config.toml
routed_scale = 1.0
balance_bias = true
rope_fraction = 1.0
batch_tokens = 131072
max_steps = 8095
Below are experts of layer 4 (counted from 0) of a mixture-of-experts language model. Rows are named router (the router's row for the expert), gate (a neuron's input weights, with its number), up (a neuron's input weights, with its number) and show model dimensions 64-127. Each number is 128 + 24 x the weight over its row's rms, rounded and kept within 0 to 255.
After each expert's rows: "comes after" lists some tokens at least twice as common just before its tokens as in all text. This comes from a sample of Wikipedia text that the model never trained on. Tokens count by the router's weight.

# expert 5
router [ 85 116  97 138 119 123 150 120 132 137 128 150 106  86 142 140 109 121 156 122 136 119 123 114  65 137 113 120 100 174 133 114 125 157 128 118 137 161 119 105 127 134 167 144 109 191 113 128 133 171 131 125 100 114 156 136  95 148 122 124 132 118 124 121]
gate8 [158 110 123 118 142 134 148  93 147 139 144 103 108 122 123 113 161 134  98 133 145 140  92  83 128 122  98 165 148  94 117 110 117 115 151  94 148 115 152 147 113 161 115 113 102 155 125 111 110 122 148 132  93 152 171 113 146 130 109 100 148 140 147 109]
up8 [135 103 131 119 141 100 161 136 171 120 101 157 107 113 155 146  98 134 128  96  61 120  92 114 120  93 133 132 125 138 124 139  92 171 123 172 104 165 149 178 154  82 127 168 111 148  84 170 122 142 137 112 144 121 141  85 178 128  93 125 157  86 157  92]
gate9 [135 137 120 144 135 112 136  98 142 111 126 133 108  84  94 160  46 125 153  67 156 159 167 106 126 138 142 151 139 122 144 119 120 122 119  82 153 139  94 113 134 145 137 135 177 169 141 140 107 139 137 144 125 150 121 165  82 131  89 146 148 137 119 140]
up9 [134 138 138  91  73 140 162 111 143 137 120 124 120 176 159 163 113 154 105 120 147 105 126 109 105 175 125 135 139 120 187 124 115 125  64 136  95  86 130 132 111 104 121  84  99 163 171  96 132 104 134 113 148 192 113 130 128 119 161 149 115 116 130 113]
gate10 [ 94 142 110 128 107 149 144 155 125 174 110 150 125 132  93 135 102  88 164  90 127 118 176 130 141 126 101 100 112 116 165 116 148 181 125  98 114 125 114  92 126 123 142 129  63 146 145 112 163  89 125 144 180 154 148 103  88 121 159 127 155 138 168 106]
up10 [110 120 130 117 153 139 170 113 168 178  99  85  99 133 108  90 133  99 151  91 106 118 152 127 136 145 134 174 115 137 123 108 116 144 131 136 136 141  84 129  97 169  97  90 103 140 118  96  99 162 125 137 132 141  98 130 130 141 134 128  92 127 146 145]
gate11 [130  86  96 129 151 132 138 142 133 151 144 119 133 130 123 146 154 145 139 116 127 120 137 170 141 137 113 105 135 121  69  81 131 135 134 121 135 120  80 131 135  85 151 165  95  94 130 126 122 155 151  80 122 151 171 117 128 120 103 127 145  85 168 129]
up11 [ 78  98  94 156 125  70 164 113 100  81 115 172 151 147 121 126 116 116 117 161 153 131  96 162 134 107 108 158 137 130 130 144 115 152 145 124 113 115 153 169 130  88 118 101 116 165 126  99 230 103  89 150 118 144 138  86 148 122 147 111 103 151 132 138]
comes after: " was", " to", " he", " and", " is", " were"

# expert 4
router [115 129 118 149  98  97 160 148 109 153 136 121 157 113 148 131 130 129 127  97 125 164 128 147 175 158 150 114 125 134  94 108 103 100 120 117 130 131  93  78 152 142 156 111 136 143 124 119 149 104 143 113 136  58 130 154 142 115 135 179 121 164 162  98]
gate8 [ 91 144 111 142 137 125 136 142 128 147  90 139 112 135 138 144 112 108 134 130 131 152 139 125 126 138  99 113 122 128 161 110 158 131 154 125 142 156  89  91 151 193 145  93 134 147 124  96 120 122 151 186 167 118 164 122 144 117  94 121 145 133 159 133]
up8 [117 137  75 116 146 159 102 133 110 148 154 101 148 104 154 105 129 111 136 182 160 194 115 105 103  95 158 140 137 154 164 120 123 121  96 165 108 137 119 171 139 103 134 128  98 107  52 133 125 130 166 120 158 101 144 174 146 125 159 174 115 109 119 114]
gate9 [101 152 121 131  97  97 156 183 154 137 138 116 132  82 161 120 122 102 115 157 143 132 119 117 177 134 116 123 155  88 130  91 164 177 127 108 143 155 118 115 129 133 146 146  71 154 154 115  73 104 168 131 140 141 111  99 122 112 120 144 107 119 136 177]
up9 [116 168 118 156 152 147 149 150 128 112 114 145 129 123  99 105 138 124 123  82 164 153 140 152 106 109 132 172 171 133 122 143 130 119 153 139 152 148 136 141 106 117 115 112 104 166 164 140  97 102 175 129 162 133 137 107 143  96 172 143 112 102 153 138]
gate10 [184 128 150 118 156 133 105 107 129 118 132  94 133 137  99 154 106 159 124 160 164 142 154 117 103 154 108 104 149 135 158  99 110  92 126 174  97  94 128 174 121 137 109 162 116 140 130 117 119 129 126 132 138 135 110 113 134 111 147 135 131 107 172 118]
up10 [ 86 114 116 100 101 155  88 105 126 109 116 140 100 101 141 156 121 145 150  93 121 112 110 104 124 153 155  80 119 133 176 133 172 130 118 128 137 125 112 108 120 139 128 141 107 112 132 140 125 108 171 184 148 123  89 121 146  94 104 144 128 121 173 101]
gate11 [141 129  81  97 122 147 109 104 114  96 116 120  88 151 151  89 132 145 116 105 119 168 116 170 113 143 154 118 101 122 157 138 165 105 133 127 162 139 144 108 134  99 117 104  94 118 114 120 148 114 121  92  96  95 126 119 118 128 138 132 135  81 177 163]
up11 [114 160 151 103  88 127 151 144 138 147 144 116  89 131 157 138  84 102 113 104 117 142 120 156 112 131 145 184 145 122 126 115 158 100  75 138 115 118 120 120 110 140 127 110 113 111 115 141 100 109 110 156 121 141 129 121 111 122 118  69 120 127 160 120]
comes after: " |", " ", "0", "3", "–", "4"

# expert 1
router [ 99 144 122 130 142 115 135 104 112 100 109 151  84 132 138 163 137 115 151  87 109 135 108 116 144 132 106 142 115 115 145 155 152  73 117 142 104 127 130 140 136 111 146 123 141 143 141 146 154  76 115 172 105 134 105 143 140 121 114 149 109 137 106 119]
gate0 [153 156  81  99 147 121 126  93 132  81 126 109 144 117 101 137 107 135 142 108 138 122 163 147 137 123 101 127 114 170 101 130 151 143 111 173 148 165  86 104 126 110 142  98 139 106 128 125 112 120 126 109 137 154  84 109 133 100 138 153 142 107 174 122]
up0 [163 109  96 114 119 118 111 166 146 112 143 158 131 117  93 107 133 163 116 132 109 122 116 128 160 153 139 128  56 135 149 139 130 114 135 131 100 128 126  81 133 110 152 141 157 100 134  88 126 128 120 140 146 133 117 119 132 104 119 133  98 107  99 136]
gate1 [ 87 131 164 154 138 103 145 114 109 171 130 164 138 122 134  90 149 138 150 133 141 153 139 103 123  69 107 154 136 113 108 112 203  86 153 124 100  87 151 150 121 155 138 132 118  98 133 108 158 128 133 102 141 124 142 104 101  78 102 116 135 150 109 141]
up1 [102 119  86 109 141 162 117 152 166 117  78 124 108 120 157 118 107 121 143 126 105 122 134 168 115  96 114 103 114 145 144  88 124 121 144  97 129 148 161 125 139 147  93 125 146 134 150 138  89  95 162 160 138 174 122 116 127 142 165  88 170 104 129 160]
gate2 [162 134 159 161 121 106 142 134 117 123 125 107 151 134 124 132 143 113 135 150 100 101  88 136 132 135 124 145 147 152 136 131 132 184 143 120 161 128  97  99 113  91 130 132 126 123 105 104  96 139 130  87 143 122 109 131 108  84 127 116  97 121 102  92]
up2 [137  81 123  98 148 112 148 119 122 142 163  96  92 117 154 142 127 129 139 159 171 187 139 122 131  80 116 139 131 147 149 115 140 125 193 114  96 164 149 138 150 158 102 115 138 139 122 175 120 123 110 155 168 146 134 109 131 167 146 172 103 139 151 136]
gate3 [150 157 114  86 125 136 114 119 152 131 150 143 107 127 116 115  90 141 154 141 125 105 122 137 123  96 138 146 111 145 124 123 121 124 100 118 145 144 116 120  81 135 123 155 139 114 118  89  81 144  82 119 126  83 113 109  99  95 125  91 148 142 141 160]
up3 [176 144 161 143 143 113 146 152 140 119 147 111 139  86 132 105 139 141 120 146 123  97 109 129 144 153 123 148 146 130 129 100 104 126 107 131 166 123 131 107 121 144  90 115 153 150 116 102 142 111 134 137 134 136 139 143 116 123 120 126 158 116 187  88]
comes after: " the", "==", " his", " The", "s", " their"

# expert 7
router [130 112 138 142 116 136 142 186 121 210 141 136  96  87 140 144  84 118 180 128 118 123 117  92 142 152  98 140 139 142 127 113 155 108 116 102 113 170  92 120 162 125 154 149 130 146 120 114 143 137 158 147 103 103 120 189 108 153 151 179 119 111 119 123]
gate8 [155 165 134 129 112 139 104  99 103 148 111 139  89 147 116 100 153 129 121 118 151 170  99 122 135 135 126 121 157 129 135 106 177 120 111 113 138 103 115 111 177 163 159  75 145 134 140 106 178  84 113 163 120 158 149 112 116 119 152 100 118 123 116 156]
up8 [ 82 115 140 117 111 113  92  95 177 145  74 138 128 155 151  86  83 128 137  82 138 108 163 117 105 135 109 146 196  79 103  86 106 120 116 139 141 139 105 160  89 174 113 144 136 162  91 157 140 135 117 131 116  71 143 144 141 113 127 193 101 131 170 139]
gate9 [112 170 152 150 139 135 125 161 124 113 113 123 107 159 134 124  99 136 149 125 124  98  97 102 119 106 111 123 155 111 154  97 135 120 110 114 159 101  95 116 116 113 125 102 148 143 171  76 107 125 107  96 160  82 145  97 148 126 163 157 154 102 113 118]
up9 [133  59 147 107 113 123 160 100 121  89 118  96 134 101 125 130  84 135 128 140 118 128 133 107 130 129 131 110 168 114 167 106  89 123 137  98 142 121 134  98 137  80 102 160 155 147 165 103 136 114 149 101 149 117 126 122 119 190 108 111 167 124 143 130]
gate10 [108 143  90 142 139 118 130 178 158 125 108 144  86 120 133 115  95 145 103 179 119 119 122 140  78 154 151 134 161 123 102 129 136 129 127 136 152 115 150 123 164 147 104 102 107 124 151 140 147 138 136 163 110 166 141 166 146 117 175 157 172 147 161 116]
up10 [129 138 100 170 114 150 127 149 160 159 129 179 125 104  98  97  89 116 111 121 121 112 111 127 137 134 166 144 133 130 121  97 138 170 152 140  89 104 101 140 119 124 113 112 156 122 105 141 148 129 110 170 167 118 118 102 151 138 155 136 107 163 111 142]
gate11 [157 186 127 143 111 121 111 179  61 141 123 128 124 107 120 130 157  94 131 103 140  96 124 152 120  97 114 101 155 136 122 143 110 145 133 105 156 146 132 121 112 161 118 129 152 127 134 150  82 156 109 136 126 137 161 137 105 139 152  98 124 122 135 110]
up11 [132 141 151 120 141 189 135 151  94 128 150 181  76 139 130 114  84 124 110 206 108 142 145 143 113 132 161 124 109 109 116 105 154 123 129 105 119  99 102 134 164 137 103 103 142  86 147  96 177 104 119 163  61 103  84 173 154 136 172 154 161 138 119 139]
comes after: " ", "1", "2", " |", "0", "9"

# expert 13
router [107 143  89 153 124 108 116 107 153 171 100 139 133 108 128 140 153 102 163 142 132 120 133  83 121 170 133 147 101 122 133 130 136 118  93  77 117 141 138 105 165 151 172 138 114 124 133 141 129 125  82 136 152 111 137 158 120 148 110 143  90  86 147 137]
gate8 [131  84 190 141 113 107 109 138 122 134 144 117 107 131  91 137 132 129 181 124 104 135 119 119 140 140 142 136 115  93 119 136 168 120 154 128 113 129 167 145 186 130 156 167 138 126 184 147 114 112  79 152 135 134 103  84 103  90  89 155 126 127  99  90]
up8 [112  71 150 150 218  85 108 132 139 128 139 145 184 102 127 102 138 124 124 129  88 113 131 130 147 108 142 147 141 113 110 117 122 139 119  99 107 113  97 115  73 136 118 111 153 130 128 142 164 141 121 140 192 165 129  78  93 143  97 134 122 128  86 127]
gate9 [151 126 145 138 195 131 142 147  60 152 100 143 149 119 122 124 105 191 128 104  99 123 126 113  92 144 188 134 131 168 119 161 147 158 113 127 147 124 133  80 110 109 128 129  87 176 150 142 107  83 107 151 166 135 108 113 140 142  60 134 130 131 137 143]
up9 [117 111 132 123 104 145 133 137 124  95 133 152 163 131 130 154 115 162 187 122 154 131 122  96 150 120 169 146 112 129 141 138 131 127 152  63 157 168 122 142 172 116  60 139 125 149 124 134 120 177 121 132 147 141 133 111 135 155 195 100 118 152 110 106]
gate10 [101 180  95 146 100 109 128 122 167 134 157  91 129 120 122 145 184 149 145 163 121 141  94 133 145 131  87 191  81 137 150 161 147 142 135 143 120  85  85 121 188 131  95 127  77 143 130 144 143 108 140 102 100 149 170 119 142 127 177 129 134 135 179 140]
up10 [162 124 118 149 129  87 106 142  75 145 109 129 107 128 105 145 151 101 142 106 144 128 129 159 132  82 121 104 123  83 126 161 138 117 124 146 133 118 127 159 151 159 131 196 144 109 137 121 126 130 147 147 136 148 106 122 117 146  82 138 166 141 121  78]
gate11 [145 125 144 122 110 118  95 118 140 121 145 118 129 143  73  95 174 191 157 145  73 118 130 134 127 165 117 135 121 149 115 109 136  99 131 122 170 149 143  78 137 131 178  91  68 106 119  99 160 140  99 149 200 122 122 105 126 123 103 147 132 135 122 147]
up11 [ 81 182  75 108 100  82 145  91 101 106 146 138 103 131 135 177 103 165 164 161 107 133 122 121 126 166 129  99  82 128 155 136 110 156 115 120 140 147 144 148 136 170 125 159 149 138 111 112 150 153  84 129 122  69 165 177 139 151 135 135 126 174 172 123]
comes after: " ", "1", "0", "9", "2", "–"

# expert 0
router [108 161 129 148 122 125 140 180 122 191 141 112 104 118 109  94 101 138 109 137 164 121 121 118 110 160 116 147 136 148 102 121  82 119 124 135 165 163 102 118 148 121 146 135 145 141 145 129 150 141 139 121 113  83  90 131 149 143 106 179 128  51  83 152]
gate8 [102 115 124 131 153 150 118 155 135 130 151  79 109 142 136  94 165 145  92 143 115 115 133 120 118 102 162 146 129 148 127 115 113 163 112 113 132  70 161  80 103 136  82 133 135 135 134 134 126 156 134 144 124 168 134 112 125 135  99 135 133 136 102 131]
up8 [112 145 196 121 125 130 125 119 160 149 115 130 120 104 139 108 104 141 126  99  58 144 136 119 106 124 104 128  89 159 150 100 115 138 154 107 139 118 142 181 109 130 119 174 152  87 128 136 105 102 177 138 144 116 112 126 151 121 135 141  88 162 116 138]
gate9 [110 113 161 120 137 146 112 128 102 151 125 162  98 110 109 152 158 135 130 172 139 138 162 128 101 140 150 136 156 125  81 133 104 149 144 158 126 113 145 159 169 153 140 129  83 105 153 136 128 179 115 102 122 106 134 116  92 123 139 108 156 128 134 141]
up9 [148 111 119 103 102 179 101 167 154 139 158 139  97  88 109 141 147  88 140 126 119 159 113 161 132 130 160 136 121 124 106 121 153 133  98 167 171 116 126 126 172 156 161 175 129 148  89 105 174 158 164 116 167 105 122 134 151 151  99 114 100 156 155 110]
gate10 [150  96 140 108 117 137 166 104 152  99 138 113 122 144 132 112 112 128 129  95 158 130 125 129 183  71  82 138 121 159 153 135 152 158  91 133 152 164 164 163 139 156  93  79 131  92  95 101  86 116 121 113 132 125 134 118 120 118 140 176 159 154 130 156]
up10 [133 123 112 129  85 131 141 141 118 147 131 138 157 128 151 103 129 147 108 159 154  92 137 118 160 105  99  98 122 151 115 132 158 144 112  88 136 142 119  74 129 135 121 138 183 143  97 120 127 118 114 166  92 154 102 121 151 126 107 147 113 109  96 155]
gate11 [136 112 162 124 108  90 167  98 124  93 129 163 148 164 118 143  78 137 133 129 115 115 106 127 106 150 106 157 187 128 137 139 116 117 115 128 126 123 139 147  98  90 129  92 115  89 131 119 106 111  99 128 102  96 105 163 109 133 106 131 140 149 166 162]
up11 [147 126  97 112 152 126 143 115 123 145 146 104 120  94 112  64 166 113 118 116 149 116 101 107  92 149 122 128 147 110 106 117 110 110 144 138 155 124 161 149 133 128 130 162 159 141 112 169 181 130 121 150 169  97 133 176 139 142 134 146 109 146 106 141]
comes after: "\n", ")", "\"", "i", "o", "a"

# expert 2
router [118 173 120 127 101 126 118 124 145 120  89 172 105  85 140 154 121  84 168  94 177 121  73 103 154 173 125 145 145 111 124 128 103 122 139 124 142 196  96  57 125 139 162 120 157 113 131 150 143 139 161 120  89 128 128 151 143 145 110 114 124 123 104  84]
gate8 [160 168 101 137  85 140 112 137 162 116  74 137 121 147 112  76 139 122 134 161 126 129 167 145 134 124 117 132 131 127 147 161  70 150  94 113 125 165 115 140 147 130 129 142 127 107 168 128 106 101 117 111 190 121 125 112 125 138 161 123 143 109 130 104]
up8 [162  91 132 118 156 134 170 134 136 104 117 150  81 129 148 135  86 155 112 130 216 104 121 128  99 118 137  78 171 134  82 140 127  84  94 168 166 131 153  88 149 132 149 156 126 123 130 114  85 112 122 145 121 118 121 120 138 128  82 105 107 171 142 127]
gate9 [143 112 121 126 121 101 135  96 128 124 151 129 122 190 111 165 146 151 132 150  83 105 108 122 116 106 118 130 159 132 144 108 169 137 139  79 151 135 185 144 115  89 138 154 116 124 114 166 107 167 169 128 135 143 143  99 132 139 114 139 120  91 107 111]
up9 [121  81 139 141 148 121 130 162  70 141 130 131 126 145 135 133 139 106 108 105 125 122 104 117 136 154 156 131 149 131 152 129 130 119 111 141 103 122 140  95 157 122 151 111 127 138 117 182 167 158 140 131 136 123  45 133 131 135  87 109 150 103 135 120]
gate10 [ 91 131 176 144 126 152 132  98 183 137 152 123 134 112 108 133  87 119 108 103  88  75 140 140 140 135  85 157 139 121 129 134 133 180 113 164 150 171 147 101 150 141 159 199 127  73  78 123 148 143 151 112 147 126 134 152 129 148 136 131 158 142 105  84]
up10 [142 112 122 139 155 110 147 113 131 158 132 110 125 126  97 119 114 113 146 148 126 173 101 131 116 150 150 157 171 112 143 111  90 127 131 134 114 134 110 108 140 126 149 124 180  85 116 167 149 128 141 104 148 144 165 144 145 122 120  99 119 157 139 118]
gate11 [100 112 108 113 115 117 155 125 134 109 119 112 152  98 103 130 130  87 141 136 180 115 105  93  98 107 158 140 101 111 169 116 126 141 147  69 159  97 139 139  85 119 114 123 140 107 140 111 136 104 142 158 132 136 140 112 148 150 133 113 150 139 101 150]
up11 [125 151 141 127 159 147 137 124 110 113 142 152 117  68 142 151  88  94 134 187 137 154 115 135 155 117 149 132 138 114  84 124  98 116 112 118 140 131 150 143 111 169 126 169 130 116 150  98  97 129 138 121  79 169 113 134 146 103 126 122 101 124 132  97]
comes after: " of", "'", " in", ",", ".", " to"

# expert 9
router [ 98 136 139 127 109 106 113 159 139 187 107 155 129 117 126 103  98  98 138 116  85 139 101  80 142 137 114 101 119 137 143 147 166  84  94 110 110 113 106 159 137 105 136 116 169 107 124 111 120 129 141 142 110 128 133 129 185 136 122 129 116 127 103 118]
gate0 [138 122 101 152 127 120 107  99  64 146 138 115 110 137 131 105 113 118 127 130  93 119 152 134 137 105 131 131  92  96 156 120  99 146 118 127 122 110 130 145 134 181 144 135 153 153 156 117 144 137 175 114 137  91  96 118 119 136 143 109 136 135 126 115]
up0 [121  93 109 130 124 147 131 121 132  99 179  97 150 147 104 119 158 169 120 174 152 140 115 116 120  98 164 129 145 130 130  97  99  94 149 153  80 127 140 105 110  74 106  96 138 118 124 123 111 186 138 137 145 116 184  79  86 106 117 164 145 119 183 101]
gate1 [140 131 136 152 109 127 112 158 100 105 149 135 127 163 137 119 103 135 155 116 151 116 154 130 166 111 111  61 148 168 129 143 122 121 115 150 123 151  95 141 138 146 134 145 131 132  95 133 114 110 123 150 110 110 118 119 112 135 130 146 105 113 135 146]
up1 [151 117 101 175 109 113  91  90 157 161 186 178 134 132 107 150 126 168 114 152  93 142 142 143 132 107 169 122 128 119 141  94  92 128  79 110 180 112 121 139 154 116 129 138 163 106 124 129  94 122 130 200 104 169 149 170 139 129 167 144 111 113 108 115]
gate2 [105 117 128 164 141 105 122 109  83  77 129 107 134 139 135 148 120  96 118 148 109 146 113 153 122 140 143 142 109 141  78 138 147 138  94 117 120 116 133 141 143 125 150 115 110 135 160 113 163  98 107 119 131 118 102 146 131 141 133 119 132 123  89 141]
up2 [141 122 152 161 110 135 164 124 147 153 140 118 130 142 151 112 119 138 135 119 121  98 168 116  94 101 171 158 111  97 136 129 124  82 191 154  88 147 139 113 106 133 141 115  96 131 101 131 123 105  97 128 142 112 113 143 149 124 163 153  99 106 154 113]
gate3 [ 96 139 103 131 127 129 143 140 132 115 163  87 171 125 131 104 124 153 131  95 104 117 135 140 107 113 159 147 153 107 139 150 162 132 148 119 148 136 143 139 154 136  93 129 159 135 132 146 121 181 134 121 123 157 110 116 130 171 130 116 114 130 177 151]
up3 [163  87 138 173 115 114  95 143 129 165 121 163 105  69 171 178 114 130 137 155 148 135 158 157 105  82  78 136  99 171 109 137  96 130 111 109 150 199  87  80 145 130 128 124 135 117 110 124 120 162 133 174 136 109 132 152 137 114 136 115 139 165 143 131]
comes after: " |", "-", " (", ":", "|", " \""

# expert 12
router [ 82 136  63 132 116 176 144 119 136 106  99 182 132  88 157 113  87  89 119 135  73 138  98 116 128 134 142 144 128 118 175 175 121 111 117 114 154 148  94 108 119 119 160 147 151 131 128  91 152 119 103 169 152 102 159 137 159  80 111 158 108 119 119 124]
gate8 [ 85 141 130 138 118 161 147 117 130 129 180 140  74 140  97 121 133 100 101 100 110 174 119 146  96 125 146 138 152 155 123 126  86 111 116  94 174 118 142 103 120 106  96 116 137 110 131 129  95 116 149 134 113 140 119 112 167 107 107 140 134 105  81 119]
up8 [153  94 136 125 118  99 149 131 133 117 161 138 140 139 123 145 151 125 120 114 160 120 141  86 121 142 144 160 137 107 107 112  83 115 163 135 165 130 121 130 184 125 113 105 139  68 143 107 167 114 155 175 162 117 159 140 130 120 155 115 104 117 115 126]
gate9 [110  91 134  82 113 133 123 145 139  81 134 141 130 110 110 159 152 120 125 119 131 111  82 181 104 115  88  80 110 167 118 124 105 213 157 142 140 114 117 114 136 142 120 126 179 120 136  98 101 136 108 113  97 117 115 118 140 131 143 182 152 113 122 127]
up9 [118 111 137 127 116 128 113 136 146 139 206  94 167 125 140 136 127  66 132 123 124 127 155 148 133 143 112 132 118 165 148 103 104 141 129 180 153  76 146 175 127 154  94  97 114 135 155  94 158 150 132 147 125 131 122 125 134 166  76 108 143 170 138 156]
gate10 [103 124 138 112 160 146 148  96 139  85 141 119 167 179 119 167 113 125 102 131 110 120 130 134  93 114 100 123 140 129 153 116 107 105 136 143 138  90 156 137 159 111 132 117 141 123 117 130 131 114 119 150 147 109 139 107 147 105 157 136 172 113 134 119]
up10 [115 157 121 112 136 154 144 153 148 147 137 114  86  94 123 136 116 131 128 106 179 105 126 111 155 114 122 102 115 134 149 115 157 107 164 181 118 166 168 140 122 122 101  91  95  89 129 105 140 124 137 148 138 131 133 145 153 125  99 158 149  69 144 158]
gate11 [124 130 150 109 123 129 124 123 101 139 105 128  74 114 100 140 158 136 132 110 124 109 113 149 122 148 134 127 150 138 114 135 103 148 109 143 115 116 132 152 156 182 156 134  96 106 122 103 144  95 139 129 153 172  88 144 101 127  97 112 156 137 146 158]
up11 [129 109  98 130 164 124 102 169 108 107 134 140 109 133 121 144 138 153 115 126  63  99 140 149  66 198 154 157 137 113 150 127 118 102 126 157 148 161 176 153 151 142 148 100 136 121 108 146 160 124 108 129 100 131 130 157 134  93 173 173 109 136 136 124]
comes after: " the", " a", " The", " an", "s", "The"

# expert 3
router [109 114 125 107 178 145 167 132 142 140 143 130 128 129 137 146 111 126 113 141 105 144 142  90 123 151 127 136 123 166 157 108 108 114 120  87 138 138 130  81 138 101 162 126  82 126 106 130 151 127 126 110 143  86  94 106 139 144  85 154 126 116  93 130]
gate8 [114 132 138  97 183  77 130 138  85 129 131  94 159 126 150  98  88 144 136 125  94 122 108  99 149 159 144 142  94 125 188 139 140 108  80 165 156 156 143 128 124 130 140 122 121 125 101  91 120 145 106  98 101 172  79 153 136 138 139 120 167  92 109  80]
up8 [163 131 129 175 177 106 117 131 119  94 177  95 123 129 157 127 146 130  79 172 124 131 144 147 121 124 124 143 140 134 110 116 150 133  96 116 188 133  98 119 153 174 116 109 174 123 123 173 128 140  89 167 176 158  93 125 152 175 164 113 138  66 132 123]
gate9 [133 133 133 158 178 139 126 122 140 126 105 192 171 114 188 118 120 124 148 162  95 117  94  96 142 104  97 128 101 156 149 127 167 162 138 120 194 115 144  83 130 127  90 126  88 120 137 133 128 112  99 159 143  87  78 144 127 113 188 123 121 151 120 109]
up9 [149 138 105 120 127 131 133 146 148 141 131 121 136 130 168 130 109 159 156 130 125  99 109 131 154  94  56  77 167 131 100 138 129 143 156  87  87 121 176  66 118 136 123 145 101 114 115 105 157 187  83 108 147 126 128 109 122 156 173 136 123 125 136 116]
gate10 [145  74 160 110 154 108 117 174 161 116 158 134 115 113 108 132 154  86  80 119 129 116  65 150 129 156 166 144 132 129 126 111 130 135 113 108 126  98 127  93 150  99 129 136 118 134  91 140 147 168 158 160 153  99 172 117 150 137  72 119 157  99 104 126]
up10 [136 141 109  70  68 143 149 136 128 132 140 118 136  94  80 155 169 123 161 115 107 122 105 173 133  77 136  78 121 171 134 129 116 108  85 125 116 157 107 142 108 134 124 175 133 137 117 143 144 171 136 132 124 133 125 138 163 118 150 141 109  81 124 138]
gate11 [125 131 135 124 138 127 159 104 147 113 129 115  77 100 147 141 110 144 142 103 106 128  99 142 120 148 109 140 122 149 146 138 161 168 148 109 136 115 104 108 111 130  76 122 141 136 125 102 122 109 162 129 144  88 113 130 105 100 128 160 136 134 116 114]
up11 [112 100 120 114 117 127  86 101 189 185  86 142  72 159 132 155 124 110 112  98 161 147 145 119 116 126 115 155 166 125 139 141 135 110 104 139 112 145 126 161 145 104 160 104 134 101 139 146 159 146  99 105 127 119 128 143 132 111 121 129 111 177 130 130]
comes after: "\n", ".", ")", "==", " =", " =="